config.yaml
experts_per_token: 4
n_groups: 8
init_std_router: 0.00849
head_dim: 128
beta1: 0.95
steps: 4235
Below are experts of layer 4 (counted from 0) of a mixture-of-experts language model. Rows are named router (the router's row for the expert) and show model dimensions 0-255. Each number is 128 + 24 x the weight over its row's rms, rounded and kept within 0 to 255.
After each expert's rows: a language model's description of what the expert responds to. This comes from a sample of Wikipedia text that the model never trained on.

# expert 50
router [116 124  84 146 107  83 116 148 119 107 139 131 120 100 117 152 114 124 128 104 128 152 146 157  74 137  92 133 154 126 120 142 137 102 105 106 133 163 174 146 101 130 144 113 137  98 174 117 132 131 145 130 149 151  86 102 104 148 134 162 116 149 156 142 130 170 155 123 128 120 169  95 146 117 127 172 119 103 110 104 108 149 114 168 112 143 136 147 154 124  97 129  82 131 185 146 110 130  87 140 131 112  89 132 112 125 156 149 119 121 133 128 146 158 153 109 144 156 103 153 126 153 177  89 110 121 109 154 139  76 124 158 149 133 160 115 143 146 128 113 121 144 151 125 107  69 139 175 183  85 158 140 132 144  58 123 101  72 104 115 140 191 137  88 156 134 120 143 117 119 150 106 126 142 138 117 132 132 119 140 118 164 115  95 151  97 130 140 136 178 167 123 108 117 115  87 136 153 129 136 115 150  85 117 169  99 122 133 159 108 136 114  93 141 105 158 107 129 149 126 100 124 156  94 105 167 109 125 157 108 109 152 152 119 161 159 127 100 139 138 164 139 170 165 124 127 103 138 126 154 124  97 122 146 149 140]
Description: Semicolons, colons and cell bars separating items in lists, tables and key–value lines, such as Spacecraft:, BPI: Silver;, RR; QF.

# expert 25
router [130  99 144 111 137 114  97 135 114 124 141 142  92 118 120 177  90 102 123 112 131 123  90  94 143 159 116 152 104 151 146 155 109 101 164  98 140  98  94 115 147 137 111 154 151 120 153 128 132 135 145  89 159 154 123 131 100 163 172 156  90 128 104 124 148 109 167  96 121 126 101  74 134 109 150 131 150 117 146 153 148  84 110 120 114 122 108 177 148  97 146 141 134 138 148 140 106  93 133 156 155  91 132 169 106 142 100 176  95 149 108 115 100 158 127 111 137 167 146 162 125 144 171  87 107 112 128 119 127 133 108 152  96 125 124 141 128 143 157 145 106  99 127 124 118  83  96 103 110 149 127 107 105 162 135 139  95 112 141 140 149 181 106 116 169  92 129 149  88 140 168 106  87 132  81 124 115 143 138 126 126  94 153 103 144 107 127  95 168 129 140 131 104 122  82 103 126 119 127 128  89 114 151 105 146 121 190 116 138 144 156 120 107 152 104 144 135  85 146 142 148 126 103 114 153  93 143 135  92 100 171 143  79 160 101 133 111  88 119 167 123 117 155 126 112 144 154 102 117 155 106 151  99 158 101 137]
Description: Closing parentheses, quotation marks and brackets ending titles, glosses, chemical formulas or coordinates, such as (film), "Grand"), 84.2250°W.

# expert 29
router [119 105 113 163  91 139 143 100 115 124 115 131 157 141 153 156 146 150 128 120 135 101 140 130 118 108 125 119 165 115 120 133 133 113 154 199 115 167  87 143 104 144 103  98 153 105 142  95 159  90 107 171 154  85 141 115 140 140 115 103 146 100 101  74 132 116 149 149 112 114 136 169 115 122 140  91 126 112 132 105 106 134 164  98 128  99 146 120 140 163 111 160 135 156 127 121 176 134 128 127 122 138 130 134 140 142 157 111 124 110 117 124 130 160 122 107 109 112 126 143 162 134 117 136 147 155  83  77 101  85 124 122 138 101  78 109 103 135 136  87 154  74 130 124 148 136 138 142 173 102 151 114 120  94 155  78 160 131 159  98 136 110 136  98 148 105 175 109 115 152 103 140 134 143 130 107 115 121 135 113 105 153 134  95 138 139 139 139 115  86 142 178 159  86  77 124 112 112 124 117 146 121 122 181 119 105 115  99 140 143 140 119 139  65 153 148  87 148 109 103 113 137 127  92 147 110 166 168  80 127 103  86 112 105 100 123 121 168 134  92 117 191  99 130 133 148 145 116 131 103 104 149 133 126 138 108]
Description: Short middle pieces of split words, especially it, c, ec, and openers like init, spec, sim: magnitude, politician, litigation, kitchen.

# expert 10
router [111 129  94  93 176 118 121 138 116 164 108 132  99 132 126 133 130 139 149 162 158 135 131 116 131 131 133 131  92 163  98 153 101 143 108 152  95 146 106 138 171 166 135 112 118 102 101 141 113 143 139  94 142 123  91 132 143 148 170 159  85 163 153 112 148  90 100 139 149 109 129 150 115 168 116 150 127 123  95 147 187 123 111 158 127 123 139  86 118 163 153 127  78 102 129 140  97  78 154 122 141 108 146 135 118 130 132 150  87 168 103 139 100 146 155 134 147 123  98 177 133 156 103 128 101 131 153 105 144 158 162 160 110 117 137 166  92 177 153  93  87 141 107 165 118 122 137 117 119  88 103 127 110 153  89 178 100 106 155 115 118 142 131 119 115 139 107 145  92 117 110 114 102 105 129 154 145 164 141  73 157  88 157 157 128 129 147 154 118 113 137 159 117 107 121 105 151 147 149 149  98 140 150 122 120 142 139 112 104 126 130 150 128 114  89 132 127 124 144 150  90 148 159 158 153 150 127 131 163 114 134 113  85 117 125 110 168 148 114 141 141  81 102 127 121 110 115  85 106  91 119 175  92 110 175 115]
Description: Last two digits of a year after 19 or 20, in dates, tables and ranges, like 2006, 1936, 2017; also century.

# expert 24
router [104  94 164  89 138 124 157 124 164 147 118 155 183 103 115 111 130 125 167 130 171 171 116 110 124 147 131 155 114 161 145 140 109 117 117 108 112 145 132 115 151 113 139 101 155 159 118 156 123 161 161 105 126 147 139 137 136 143 129 149 131 121 156 124 161  88 145 163 151  91 107 155 151 103 120 165 134 112 131 139 172 130  95 153 113 114 140  86 121 129 157 135 133 107 124 177 163  86 103  99 151 114 143 172  64 150 160 134 147 115 132 139  78 137  95 110 160 135 103 154  87 150 123 152  91 130 136 149 148 113 147 109 145 130 120 128  98 125 157  91 117 124 117 104 106 113 114 110  99 135 137 126 131 157 133 132 131 101 168  93 126  84 121 159 133 118 106 153 114 111 164 133 126 131 125  99 100 123 109 112 114 129  91  84 121 124 121 153 114 144 105 129 104 125 176 136 184 105 114 133  91 108 154 129 101 127 129  84 122 126 135 159 106 138  83 167 137 130 146 168 146 140 158 131 178 126  99 135 174 149 133 142 120 122  79 115 100 106 144 135 118 123 123 118 138  89  77 124 159 164  72 140  67 131 150 133]
Description: Plural person-noun endings (practition-ers, sold-iers), common first names like Robert and George, pronouns they and I, and final year digits.

# expert 6
router [139 129 102 183 124 139 143 112 125  84 105 116 125 151 137  69 141 128 136 163 121 118 163 123  81 138 112  63 161 126  98 122 124 124 147 174 141  90 140 146 130  89 101  93 137 127 156 109 147 121  71 172 145 114 131 137  84  81 158 135 120 144 107  90 144 120 108 138 125 121 156 157 171 101 149  98 128 104 154  99 116 100 105 131 135 130 120 108 121 137 132 177 111 123  87 141 124 110 112 152 158 143 116 121 140 116 141 121 116 106 134  99  91 154  85 157 139 118 164  95 135 141 109  77 157 118 150 100 116 112 103 177 141 104 105 112 147 185 131 126 155 120 130 107 119  93 104 177  94 103 134 101 115 122 145 152 154 180 129 130 158 157 135 152 150 122 116 118 129 155 143 128 136 157  98 127 141 143 129 160  87 146 159 113 164 149  91 136 104 125 101 152 136  77 104 136 109 104 138 131 105 106 120 154 131 156  93 102 113  89 151 146 120 114 156 143 145 119 147 114  94 116 160 119 103 101 149 121 121 124 106 110 132 106 134 150 111 136 110 132 151 134 132 148 102 142 164 147 110  93 151 178 165 153 174 135]
Description: Middle stems of Latinate words followed by a suffix, such as artif-ac-ts, Med-ic-ine, dist-ric-ts, unincor-por-ated, often in civic or political terms.

# expert 33
router [146 133 133  95 180 131  86 151 157 121 106  98 110 132 128 157 143 139 148 164 124 156  98 135 133 128 152 143 130  94  93 130 103 129  93 111 144 131 131 101 110 149 170 132 154 144 150  86 162  92  78 154 140 128 114 121 114 141 107 160 150 135 130 132 132 126 133 152 130 121 135 150 109 142 171 192 121 119 136 123 108 116 111 118 124 143 139 146 129 147 111 102 142  95 101 166 118  93 170 103  71 145  96 145 131 128 165 149 135 174 127 112 111 126 105 151 100 112 172  99 108 112 111 106 140 126 184 136 126 109 136 146 136 147 150  88 157  98 113 161 159 117 135  75 110  78 108 138  72 177 158 152 142 127 145 105 120 173 157 136 137 134 112 147  91 102 102 122 189 136 106 159 146 121 145 110 130 134 130  76 168 131 155 167 116 127  90 130 139 114 143 139 112 149 120 161 155 117 121 170 115 133 102 164 136 187 134 124 137 105 124 140 122  95 138 128 150 162 167 132 141 148 141 132 101 120 117 115  94 122 130 148 125 150 141 124 147 139 145  73 156 146 147 149 110 149 161 166 115 133 146 100 150  84 110 143]
Description: Word-internal syllable pieces, mostly vowel plus doubled consonant, such as ess in Tennessee, om, ill, ass in passenger, ain in Fountain.

# expert 62
router [161 125 121 152 158 143 120 102 145  86 126 147 148 132 118 134 135 135 153 137 138 131 164 105 131  67  97 144  95 103 131 112 151 132 160 140 127 117 114 130 137 113 133 142  99 161  93 134 121  93 139 136 116 140 148 118 101  83 147 104  97 161 172 162  69 161 160 131 103 167 123 135 113 116 108 113 120 117 139  96 132 118  79 184  97 104  86 119 137 171  82 135 125 134 102 107  90 101 128 118 117 142 143 129 132 118 159 142 147 127 141 124 128 137  88 125 123  83 120 115 151 136 134 140 115 114 156  97  79 138  71  99 115 125 111 117 133 102 142 120 137 147 125  94 133 165 123 148 104  97 134 134 147 155 110 121 132 124  90  92 145 147 130 103 137 184 117  93 160 134 151 107 158 138 153 108 186  76  86 115 123 158 115 177  88 158 117  86 169 101 108 120 147 120 150 157 125 158 106 113 159 137 151 188  88 123 138 175 116 115 139 135 117 120 139  75 121 134 116 121 151  95 123 145 176 152 140  95 109 120 126 129 130 124 117 123 124 112 119 102  95  85 130 125 134 132 116 120 103 156 155 117 130 122  79 100]
Description: Capital letter or first piece of a later word in multiword team, company and place names, such as Columbus C-rew, Union P-acific.

# expert 32
router [110 139 145 100 117 138 157 137 168 146 133 137  99 131 147 111  99 176 134 101  95 130  94 156 116 150  81 118 106 137 136 159 143 120 102 167 143 160 145 119 120 109 153 148 134 160 106 145 139 105 158 125 153 100 155  97 112 141 148 140 148 146 114 180 155 162  78  98 117 135 109 149 125  93 159 130 112 152 150 133 112 147  90 111 117 140 128 139 146 101 138 168  77 131 135 108 141 150 128 142 151 130  86  94 114 145 139 141 121 124 161 136 137 160 100 136 125 149 120 159  98 133 109 163 165 135 168 128 137  90 145 106 162 169 168 143 134  99 130 114 144 151 141  87 132  95  91 157 147 122 144 141  81 150 143 147 164  91 142 114 144 171 143 116 107  81 128 134  91 110 137 154  87 112 154 162 111 168 139 118 141 130 152  87 164 121 148 152 139 101 129 134 159 155 121 137 136 131  81 107  81 109 121 108 116  97 111 128 156 118 185 162 141 107 110 120 164 102  99 156 144 121 120 158 162 139 164 116 102 113 156  98 109 110  86 123 125 141 103 131  97 148  83  75 118 160 134 101 115 116 131 135 109 119  97 107]
Description: Lead bytes of accented, Greek, Polish, Arabic, Cyrillic and Japanese characters inside foreign names and phrases, such as Radwańska, Θέλω, Târnava.

# expert 11
router [127 149 143 132 146 164 151 123 115 106  94 144 149 125 162 150 166 142 101 166  81 132 121 107  96 131 137 104 107 118 149 117 110 165 123 119 105 141  75 165  96 143 107 137 121 145 104 131 119 143 111 123  79  65 153 140 150 129  91 135 142 101 108  80 145 121 128 138 101 130 114 123 118 104 136 147 138 123 110 110 135  94 181  94 102 147 118 171  90 135 150 157 161 121 158 112 118 126 104 158 121 119 121 101 116 106 150 102 116 133 123 110  89 119 117 134 100 161 168 137 129 112 141 174 117 132 143 137 135 105  81 152 108  79 111 125 103 146 118 117  91 116 130 161 156 149 124 128 118 164 105 144 115  70 142 100 146 162  99 109 177 121 156 124 132 111 161 126 109 163  96  74 126 114 113 168 146  89 117 126 141  81 156  88 140 111 122 127 143 131 163 109 119 163 134  79 129 127 154 129 151 130 176 128 123 129 159  87 116 133  88 122 167  79 135 118  98  80  90 115 141 139 124 116 114 131 150 102  91 125 153 134 127 169 147 161 144 140 143 134 149 132 127 182 120 115  93 139 106 148 131 143 172 126 131 140]
Description: Past-participle endings and adjective suffixes after was/is/been, plus verb particles and predicates: designated, limited, known, up, due, reported.

# expert 56
router [106  94 165  92 140 126 160 126 166 150 116 153 184 103 119 112 129 127 166 135 170 167 114 108 122 147 130 152 115 164 143 148 109 120 121 106 115 143 133 114 151 110 138 100 155 161 119 159 119 161 161 107 125 146 141 138 136 144 129 149 131 123 154 124 162  88 146 166 147  95 107 153 150 105 118 167 135 115 130 138 168 130  95 154 112 112 139  89 123 126 155 131 131 109 128 176 165  84 103  98 153 115 140 170  64 151 158 132 147 122 129 140  78 132  94 108 160 133 101 155  88 149 123 150  90 131 135 148 145 115 143 108 145 133 122 127 101 125 156  93 112 124 118 105 106 115 110 110  97 135 135 125 135 158 134 130 130  99 169  93 125  88 122 161 131 117 103 152 114 111 166 133 125 127 128  99 100 117 108 112 114 129  92  85 118 124 121 157 112 144 100 128 101 123 177 138 188 106 112 137  92 108 152 130 103 124 129  82 122 126 137 159 109 139  85 165 140 129 145 169 148 142 159 131 179 127 100 133 176 148 136 141 123 121  78 115  98 106 146 129 114 124 125 124 138  89  76 125 160 160  76 145  68 132 150 133]
Description: Place names and months before commas, plus endings of names and numbers in tables, such as New York, February, Toron-to.

# expert 27
router [106  91 165  89 139 125 157 122 163 150 117 155 183 102 117 115 128 122 165 133 171 170 115 107 122 147 128 156 113 160 145 142 110 121 117 105 113 145 132 116 153 107 138 101 156 159 120 160 120 160 162 107 125 144 141 140 138 143 126 151 130 121 157 127 161  90 144 167 148  94 104 154 152 103 118 165 136 113 132 139 170 130  95 151 112 115 141  87 121 128 153 136 134 108 125 175 166  85 102  96 153 116 145 169  64 150 159 131 146 123 131 141  79 133  93 109 160 139 101 156  90 148 120 148  91 128 138 148 148 116 146 107 147 132 121 126  97 124 155  89 114 122 116 103 105 112 116 109  98 133 134 122 132 156 135 127 135 105 168  93 125  85 124 160 133 116 104 152 113 110 164 130 128 130 128  99  99 120 106 113 116 126  92  86 119 125 119 155 113 147 103 127 103 123 176 135 185 104 115 136  92 104 152 127 101 127 129  84 125 126 135 158 108 136  84 166 138 131 148 168 146 142 158 130 180 125  99 137 175 149 133 143 125 124  80 116 100 105 146 134 113 122 123 118 137  90  76 121 159 158  73 144  67 130 151 131]
Description: Short word-start pieces and number fragments with no shared theme, such as pl in Möbius planes, l in lice, Pol, Germany, Italy, digits in tables.

# expert 4
router [102  93 164  90 139 124 162 119 160 147 118 158 188 103 116 112 128 127 168 131 170 169 117 105 123 142 129 156 117 164 144 138 107 121 123 105 111 142 131 116 154 109 138 103 153 161 117 159 115 159 160 105 130 141 139 137 136 142 128 151 133 120 160 126 160  90 143 163 149  91 106 155 145 106 120 167 136 114 130 138 174 129  99 157 109 115 144  84 121 129 157 137 129 108 124 179 166  85 101  96 151 120 144 169  64 148 157 133 144 122 128 137  78 130  93 110 161 136  98 156  87 148 125 150  91 129 135 146 146 116 144 109 143 130 122 126 100 127 159  91 114 126 120 103 103 112 115 113  97 137 137 123 129 153 134 129 130 102 169  92 123  87 123 155 128 118 103 153 115 111 165 137 124 131 129  99  99 121 107 115 114 125  92  86 118 124 121 156 112 147 101 124 106 125 176 139 187  99 110 135  93 110 155 130 101 127 133  86 123 123 137 160 107 138  89 165 140 131 147 168 147 141 155 133 179 125  99 132 178 145 133 144 122 123  79 113  99 106 146 134 117 124 128 121 136  91  76 120 156 160  80 141  67 132 153 134]
Description: Personal first names like Alex, William, Mary and list joiners such as and, commas, table-row breaks in credits and sports tables.

# expert 9
router [137 160 155 136 101  90 166 140  77  92  99 106 116 119 172  89  93 123 141  87 130 131 114 108 148 109 136  97 107 133  97 118  97 132 147 124 110 131  77 146 116 128 117 142 141 120 106  98 125 154 139 117  87  99 148 141 134 151 152 122 108 150 117 125 169  88 147 116 136 102  98 117 120 131 134 107 142 111  78 150 105 101 122 157 145 157 122 118  72 127 142 116 142 142 147 123  80 137 100 117 107 120 110 160 103 123 143 155 112 137 137 135 152 133 130  93 137 140 101 130 137 130 127 119 108 105 143 110 138  97 118  82  92 157 127 110 121 127 104 198 127 143 135 144 141  91 113 141 151 136 115 138 151 123 119 136 101 158 104 168 127 143 132  68 104 156 141 156 119 150 105 162 153 104 148 161 121  96 144 112  95 140 110 114 103 120 132 124 131 134 128 138 145 181 139  91 130 158 158 115 176 115 174 110 178 137 125 162 127  97 122 128 108 121 108 117 105 116 158 127 114 109 136  93 151 122 132 139 165 159 155 144  82 193 170 111 136 127 163 155 107 121  74  87 176 124 158 129 158 100 115 164  96 152 137  87]
Description: Pronouns and relative words opening a clause, often after a period, comma or when, such as he, she, it, who, which.

# expert 14
router [114 128 162 118  97 103 110 128 133  98 122  89 124 141 138 129 130 157  94  79 173 114 144  98 167 138 133 151 120 124 120 147 175 109 120 102 177  91  75  93 108 138 136 128 146 111 164 138 140 119 104 105 154 120 130 102 120 155 132 154 120  98 105 123 125 155 110 129 146 118 133 158 158 115  94 165 155 159 141 135 126 145  99 117 122 107 125 157 144 110  96  86 124 139 166 114 139 103 145 116 137  95 149  92 141 165 145 136  82  92 162 159 116 130 128 129  97 144 149 131  76 125 123 103 117 148  93 128 118 122  79  78 106 110 148  74 132 157 156 136 130  92 117 168 120 121 115 125 132 118  96 144 146 142 118 136 119 133 149 105 113 114  96 134 151 148 151 131 125 138 134 150  99 116 136 111 124 140  92  45 135 136 114 182 110  93 165 130  96 165 101 136 100 143 123 140 145 111 132  85 141 118 109 130  94  86 150 139 150 154  94 134 123 163 130 106 119 118 106 173 109 124 119 130 171 112  85 154 119 136  97 158 135 146 179 127  99 192 105 140 117 138 137 139 131 160  99 121 152  84 116 141 131  98 112  99]
Description: Short middle pieces like us, as, p inside words after an initial consonant, such as m-us-ical, bon-us, ch-as-ing, Hel-p-mann.

# expert 30
router [139 113 139 142 154 145 111 100 160 134 160 142 145  98 132 139 163 120  83 121 128 114 118 173 139 123  78  93 125 158 120 134 132 137 148 107 142 102  84 118 157 146 163 210 127 125 118 134 133 158 124  93 121 149  92 118 158 110 136 162 147 104 162 109 162 137 151 102 147  97 119 134 141 146 134 151 145 162 154  97 127 129 109 117  74 149 129 161 153 137 134  95 184  78  98 142 125 169 104  97 131 150 151  91 123 139  73  99 147 100  85 135 135  96 128 149 127 112 148 150 120 102 104 101 130 139  98 138 123 151 160 145 117 128 160 126 133 110 130 142 105 155 133 113 141 100 119 156 109 123 139 123 149  83 103 110 167 113 141 112 111 151  71 148 160 113 113 148 161 170 104 165 150 137  93 188 118 132 139 125 128 162 122 146 165 102  99 108 158 113 124 168 106 123  92 140 131 141 140 138 126 135 119 145 140 115  96 138 141 136 140 139 130 128  99 131 158 174 117 107 153 103 157  80 130 108 144 138 118 137 123  83 132 157 157 115 159  76 134 135 131 140 146 159 127 120 133  96 108 151 124  82 125 118  80 161]
Description: Middle or final pieces of British and Nordic surnames and place names, such as Dor-che-ster, Nor-we-gian, Dud-ley, Knox-John-ston.

# expert 42
router [134 141 133 149  99 117 159  87  91 153  91 107 120 112 163 131 113 108 122 117 107 116 130 115 126 111 140 111 107 121 130 111  72 119 121 149 156 162 117 153 118 120 104 170 132 115 121  84 129 109 130 129 141  82 134 154 138 164 128 136 128 109 113  80 142 143 134  75 132 114 115  96  98 160 161 120  78 109 111 119 136 111 167 142 154 157 110 157  93 119 127 135 134 155 138 106 105 134  87 107  86 146 121 151 151 132 164 129 111  89 118 132 103 150 103 131 127 157 177 153 116 113  84 154 120 141 171 106 134 103 147 123 101 135 129 121 141 141 139 204 122 129 145 149 138 109 139 115 151 158 138 155 147 150  91 144 118 154 116 148 153 104 132  99 109 130 140 165 101 137 108 138 122 107 145 158  94 100 134  98 120  96 107 119  90  93 137 136 116 124 168 132 116 142 108  95 131 143 154 141 139 131 137 174 198 131 128 144 100 130  95 138 130 129 104 120  96 120 131 118 110  88  93  94 144 141 182 139 108 163 148 137 104 191 165 171 156  99 139 146  65 164 125 118 120 108 137 135 116 164 133 137 160 147 176 131]
Description: Auxiliary and modal verbs after a subject (was, is, has, been, would, could, not) and adverb endings such as virt-ually, exact-ly.

# expert 55
router [139 105 147 102 132 102 150 100 112 159 126 134 165 142 159 121 110 134 121 123 147 166  79 113 152 143  88 156 145 129 127 137 113  86 159 105  80 117 145 118 128 101 190 116 123 163 101 133 121 161 156 106 153 139 124  76 143 128  94 107 126 151 153 137 137 148 154 124 118 132 171  89 141 139 127 128 116 113 150 137 129 161  98 121 129 155  93 151 150 136 103 129 143 194  98 169 189 153 104 124 110 111 131 147 108 109 133 120 148 109 144 108 115 143 136 126 133 169  95 158  68 135 169 159 120  95 115 138 147 159 124 125 107 107 176 133 138  96 111 144  97 134 129 115 150 112 101 122  99 144 122 129 135 136 172 141  98 127 132 142 136 164 140 131 141 167 144 117 128 123 125 135 121 134 138 137 122  88 104 147 131 142 105 133 121  88 130 132 126 148  86 183 109 130 128 157 127 137  91 101 157 148 142 115  95 158 150  70 116 110 164 117  79 156 105 167 108 140 104 138 181 116 147 129 169 149 121 123 128 124 133 100 126  94 132 107 190  87 156 168 105 104 109 133 153 107  97 122 143 108 150 146  77 111 114 116]
Description: Ampersands, commas and and between author names in species authority citations, such as Jordan & Seale, 1906 and (Hayward, 1974).

# expert 39
router [ 98 109 190 148 139  88 164 116 164 128 139 145 136 120 101  87 154 127 122 157 133 119 104 132 179 129 101 126 118 162 146 150 102 117 138 167 129 132 119 105 145 161 179 126 137 129 150 130 119 115 141 114 137 134 175 111  96 141 155 109 120 169 107 107 144 173 117 130 151 110 121  92  98 134 149 151 127 172 130 117 104 139 103 117 115 147 139 115 138 121 121 133  74 139 147 141 151 168 124 110 112  95 125 114 129 138  99 153 158 152 115 144 121 163 102 151 150 138 132 101 122 135 120 100 140 100 105 119 179 127 137 110 153 149 124  93 132  93 109 180  99 162 128 125 120 182 118 114 149  87 157 111  97 164 111 165 176  80 144 109 111 184 124  98 143  78 138  96  92  84 156 128 103 121 133 117 101 136 136 151 101 135 154 104 127 145 151 127 134 107 132 102 130 164 114  95 154 120 102 120 100 108  70 107 121  98 126 144 133 131 150 126 164 157 113  80 169 145 130 142 141 150 105 138 104 173 140 143  99  83 133 153  84 151 129 110 144 116 138  86 104 145  90 152 111 137 143 140 104 118 111 140 126 103  96 122]
Description: Byte pieces of Arabic, Chinese, Japanese and Cyrillic text, often names in parentheses, plus zero-width spaces before marriage dates.

# expert 28
router [155 122 131 139 101 159 120 118 129 153 146 131 141 122 139 132 176 158 139 133 109 138 140 157 129 113  89 130 164 154 100 143 103 124 160 196 122 121  78 104 109 122 135 105 163 118  96 143 139 123  96 143  98  97 121 121 134  95  86  98 122 158 104  93 122 134 112 164 139 126 141 143 119  98 159 109 113 146 129  97 115 120 124  94 118  81 156 118 161 140 112 112 146 128 132 133  98 114 156 139 105 122 170 101 115 148 152 131  86 141 164 129  95 113 103 112 103 112 145 118 145 137 130 115 166 122  92 108 142  77  95 117 165 167 166 106 125 126  69 123 135  94 117 132 137 130 143 119 122  97 158 124 117  84 134  87 147 173 159 139 114 127 101 120 113 165 130 126 111 130 104 161 121 101 146 105 132 132 110 123 122 120 134 138 134 158 142 126 131 149 143 167 114 122  72 144 143 104 144 115 133 126  89 164 115 113 123  82 143 110 121  91 150 104 160 140  62 144 144 144  99  88 108  83 159 119 155 154 116 121 107 162 177 146 127 156 106 149 162 112 160 172 140 163 154 169 122  93 174 109  78 118 141 153 117 123]
Description: Word-internal pieces after a first letter or syllable, like ron in frontal and Chronicle, t in voltage, ec in subspecies.

# expert 0
router [138 133  58 152  98 135 136 153 113 121 178 125 118 132 131  97 168 139  94 124 145 110  98 141 131 105 157  68 166 107 118 120 133 139 111 116 174 105 109 119 105 138 131 132 126  95 129 113 159  99 129 106 118 133  93 156 182 143 134 126 135 100 115  61 153 134 135 130 119 104 134 144 118  72 151 130 143 111 137 113 120 148 167 142 100 123 155  89 105 135 134 114 159 116 135 160 114 139 138 111 100 106 136 121 152  97 100  90 129 144 138 149 109 132  96 130 167  84 153 170 168 121 102  97 123 113 138 128 121 134 118 165 157  68 140 124 132 124 139 126 133 121 129 159 134 172 122 103 159 162 145 127 101  88 170 118 133 182 141 140 130 117 112 118 131 100 159 128 151 122 102 121  86 130 124 128 133 166 144 152 147 105 104  92 105 145 129 144 124 153 139 107 142 131 105 115 111 148 110 166 142 138 120 142 129 135 163 133  70 184  90 149 166 120 123 140 108 103 101  97  95 129 141 119  79  99 157 127 140 131  87 140 110 187 137  90 108 137 114 181 149  71 137 122 125 127 128 144 164 157 127 157 146 126 140 129]
Description: Final pieces of common English nouns and adjectives, such as -ge, -ace, -ence, -ity, -ness, in hedgehog, necklace, powerful.

# expert 41
router [137 126 116 123 122 109  93  93 105 100 124 129  98 138 125 159 107 112 111 139 123 128 165 144 149  75 143 154  90 151 120 115 128 133 158 114 144 108 114 127 161 137 153 124 128 113 120 125 104  79 145 172 160 153 148 128 120 124 105 100 107 169 161 143 102 147 158 122 124 180 150 148  86 121 119 102 142 166 136 136 118 152  79 156 146 112 103 117 141 182 107 115 105 164 112 136  92 119  81 110 108 168 151 136 133  83 124 129 166 106 173 136 107 126 110 151 106  80 100 123 139 113 161 134 118 140 157 140 109 145  97  82 144 138 119 137 114 105 172 115 108 153 136 119 121 135 131 147 139 151 149 140 132 155 107 102 146 140 130 110 155 119 180 115 135 125 115  81 145 166 153 106 163 171 170 139 122  89  93  97 126 147 154 180  89 129 103  41 138 133 109 138 146 128 143 147 125 141 120 169 152 145 165 133 101 113 149 129 132 143 127 159 100 129 130  84 150 146 116 102 153 112 134 111 153 129 152 131 121 114 143  90 140 119 102 151 139 105  90 144  80  96 116 159 148 138 117 145 168 149 143 104 119 135 102  96]
Description: Capital first letter of a surname or proper name split off after a first name, such as J in Jones, G in Gaiman, H in Hunter.

# expert 60
router [101 106 164  91 148 124 161 133 161 152 115 154 196  98 121 119 118 129 174 133 166 176 113 112 111 143 131 157 116 162 148 135 115 118 111 103 116 135 129 114 151 110 138 108 150 161 119 148 115 156 161 105 125 141 141 132 141 136 129 150 125 129 154 119 156  90 149 163 141 100 109 154 148 104 126 172 132 118 129 141 178 136 106 163 111 115 131  83 123 133 153 135 133 111 124 172 162  80  98 100 147 120 142 168  66 146 162 139 142 120 131 140  73 127 101 114 165 135  96 158  93 142 119 152  89 122 133 150 152 106 142 111 137 126 115 131 100 121 153  94 108 121 130 107  96  96 117 107  89 137 139 128 136 154 141 121 126  94 167  90 130  98 120 156 128 126 114 146 106 121 170 136 127 132 133 104  98 127 113 108 112 117  93  89 121 124 122 148 107 139 107 127 108 124 173 121 179 103 122 138  97 112 159 134 106 133 133  85 117 134 133 156 108 137  88 170 139 123 146 167 151 137 146 125 180 130  95 124 182 148 136 148 120 124  82 120 104  98 137 139 118 112 110 125 131  85  72 120 164 154  71 147  71 127 156 141]
Description: Words and punctuation joining listed items: "and", commas, closing parentheses and quotes, "or", "which", "while", such as "Dunkirk and Redkey".

# expert 7
router [129 129 121 129 113 164 116 142 134 135 115  81 114 115 109 145  96 148 133 129 142 103 122 117 107 137 108 142  80 148 128 137 125 145 102 112 162 152 109  78 124 107 153 117 137 164 104 166  89 181 140 100 135 122 153 119 132 116 127 156 173 118 163 141 108 117 121 102 137 128 120 106 104 183 166 109 104 109 130 103  98 118 113 135 155 113  96 152 127 109 127 117 170 152 126 172 143 166 131 105 110  89 135 114 116 139 101 123 160  99 111 137 115 162 136 146 129  90 162 150 159 162 118 114 181 116 148 126  98 107 158 149 144  99 109 131 158 169 166 127 107 147  95 111 130 156 143 155  82 118 152 174 116 124 126  93 124 100 150 140 116 138 128 121 134 121 112  61 177 125 129 127 134 116 172 130 120 103  92 120 103 147 106 190  81 117 136 104 170  75 149 109 108  95 156 147 125 134 119 163 137  82 116 118 118 160 152 125 139 145 153  84 141 141 134 114 103 175 141 130 146 118 132 129 159 162 137 135 150 112 122  99 103 100 116 114 145 123 115 144 111 140 107 109 135 142  82 164 147 124  70  76 122 106 122 100]
Description: Inner pieces of German, Scandinavian and Slavic place and personal names, often umlaut letters, such as Darmstadt, Waldbühne, Helsinki, Lagerstätte.

# expert 53
router [139 158  97  98 182 145 114 139 106 170 118 130 107 127 125 145 153 145 159 164 167 136 124 159 140 153 150 133 108 183  93 157 120 155 100 133  88 130 114 111 139 130 191 131 123 109  95 138 106 145 140 113 129 135 118  97 116 154 155 128  72 156  98  99 163  81 101 145 152 135 154 142 144 149 131 178 117 129 106 123 153 107 146 140 133 121 160 104 107 155 134 124  82  97 131 144 116  76 154 139 144  90 123 143 112 126 119 142  90 165 117 138 123 140 143 148 164 137  90 154 106 152 153 127 126 104 147 132 139 181 170 143 127 128 120 161  93 159 158  99  88 135 101 152 153 149 104 121 120  92  92 124 108 159 113 170  98 117 154 144  99 163 153 109 137 117 104 157  99 103 139  92 122 127 134 151 155 164 149  86 155 128 144 120 122 131 168 149 109 103 115 157 122 108  92  98 146 158 130 140  96 105 154 114 119 119 134 124 126 138 145 154 142 137 117 127 110 139 127 135  73 135 145 156 141 130 103 155 165 112 127  95  96 112 127 129 162 156 122 119 130  88  97 108 134 114 101  91 105  84 125 180 129 132 171 135]
Description: The last two digits of a year after a split 19 or 20, in dates, tables and film lists: 2010, 1963, 1998.

# expert 18
router [172 126 126 114  99 162 158 143 150 141 131 122 147 163 106  97 105 142  99  89 147 146 162 125 116 137 132 121 133 119 138 124 147  93 128  92 122 111 169 158 144  88 184 118 105 156 109 143 116 109 104 123 120 165 145 130 120 144 128 152 101 201 106 104  90  94  90  84 120 158  90 138 128  89 155  94 143 161 138 147 130  95 106 152 136 137 147 122 134 140  82 166 103 104 176  87 108 118 152 104 135 102 143 135 140 140 113 110  88 164 140  83 108 127 123  87 174 104 129 136 157 134  98 149 138 160 146 116 140 166 143 183 145 171 100 143 158 170 123 112 126 128 121 120 114 133 124 154 179 146  93 123 115  97 152 129 122  72 116 151 153 165 113 110 135 156 117  96 102 128 129 135 100 126  90 131 151 122  90 111 126 159 132 128 115  92  89 138 138 117 147 111 103 121 134 135 111 126 139 146 120 163 109 109 117 150 134 140  74 171 131 125 159 116 129  64 115 124 116 129 125 135 165 149 131 106 166 136 141 141 124  89 106 163 133 132 105 126 111 149 124 121 125  87 133 123 105 158 106 109 166  94 120 109 124 116]
Description: Final vowel pieces of Portuguese, Spanish, Italian and other foreign names and words, such as Espírit-o, Vittor-io, Sebasti-án, Al-Zubaid-i.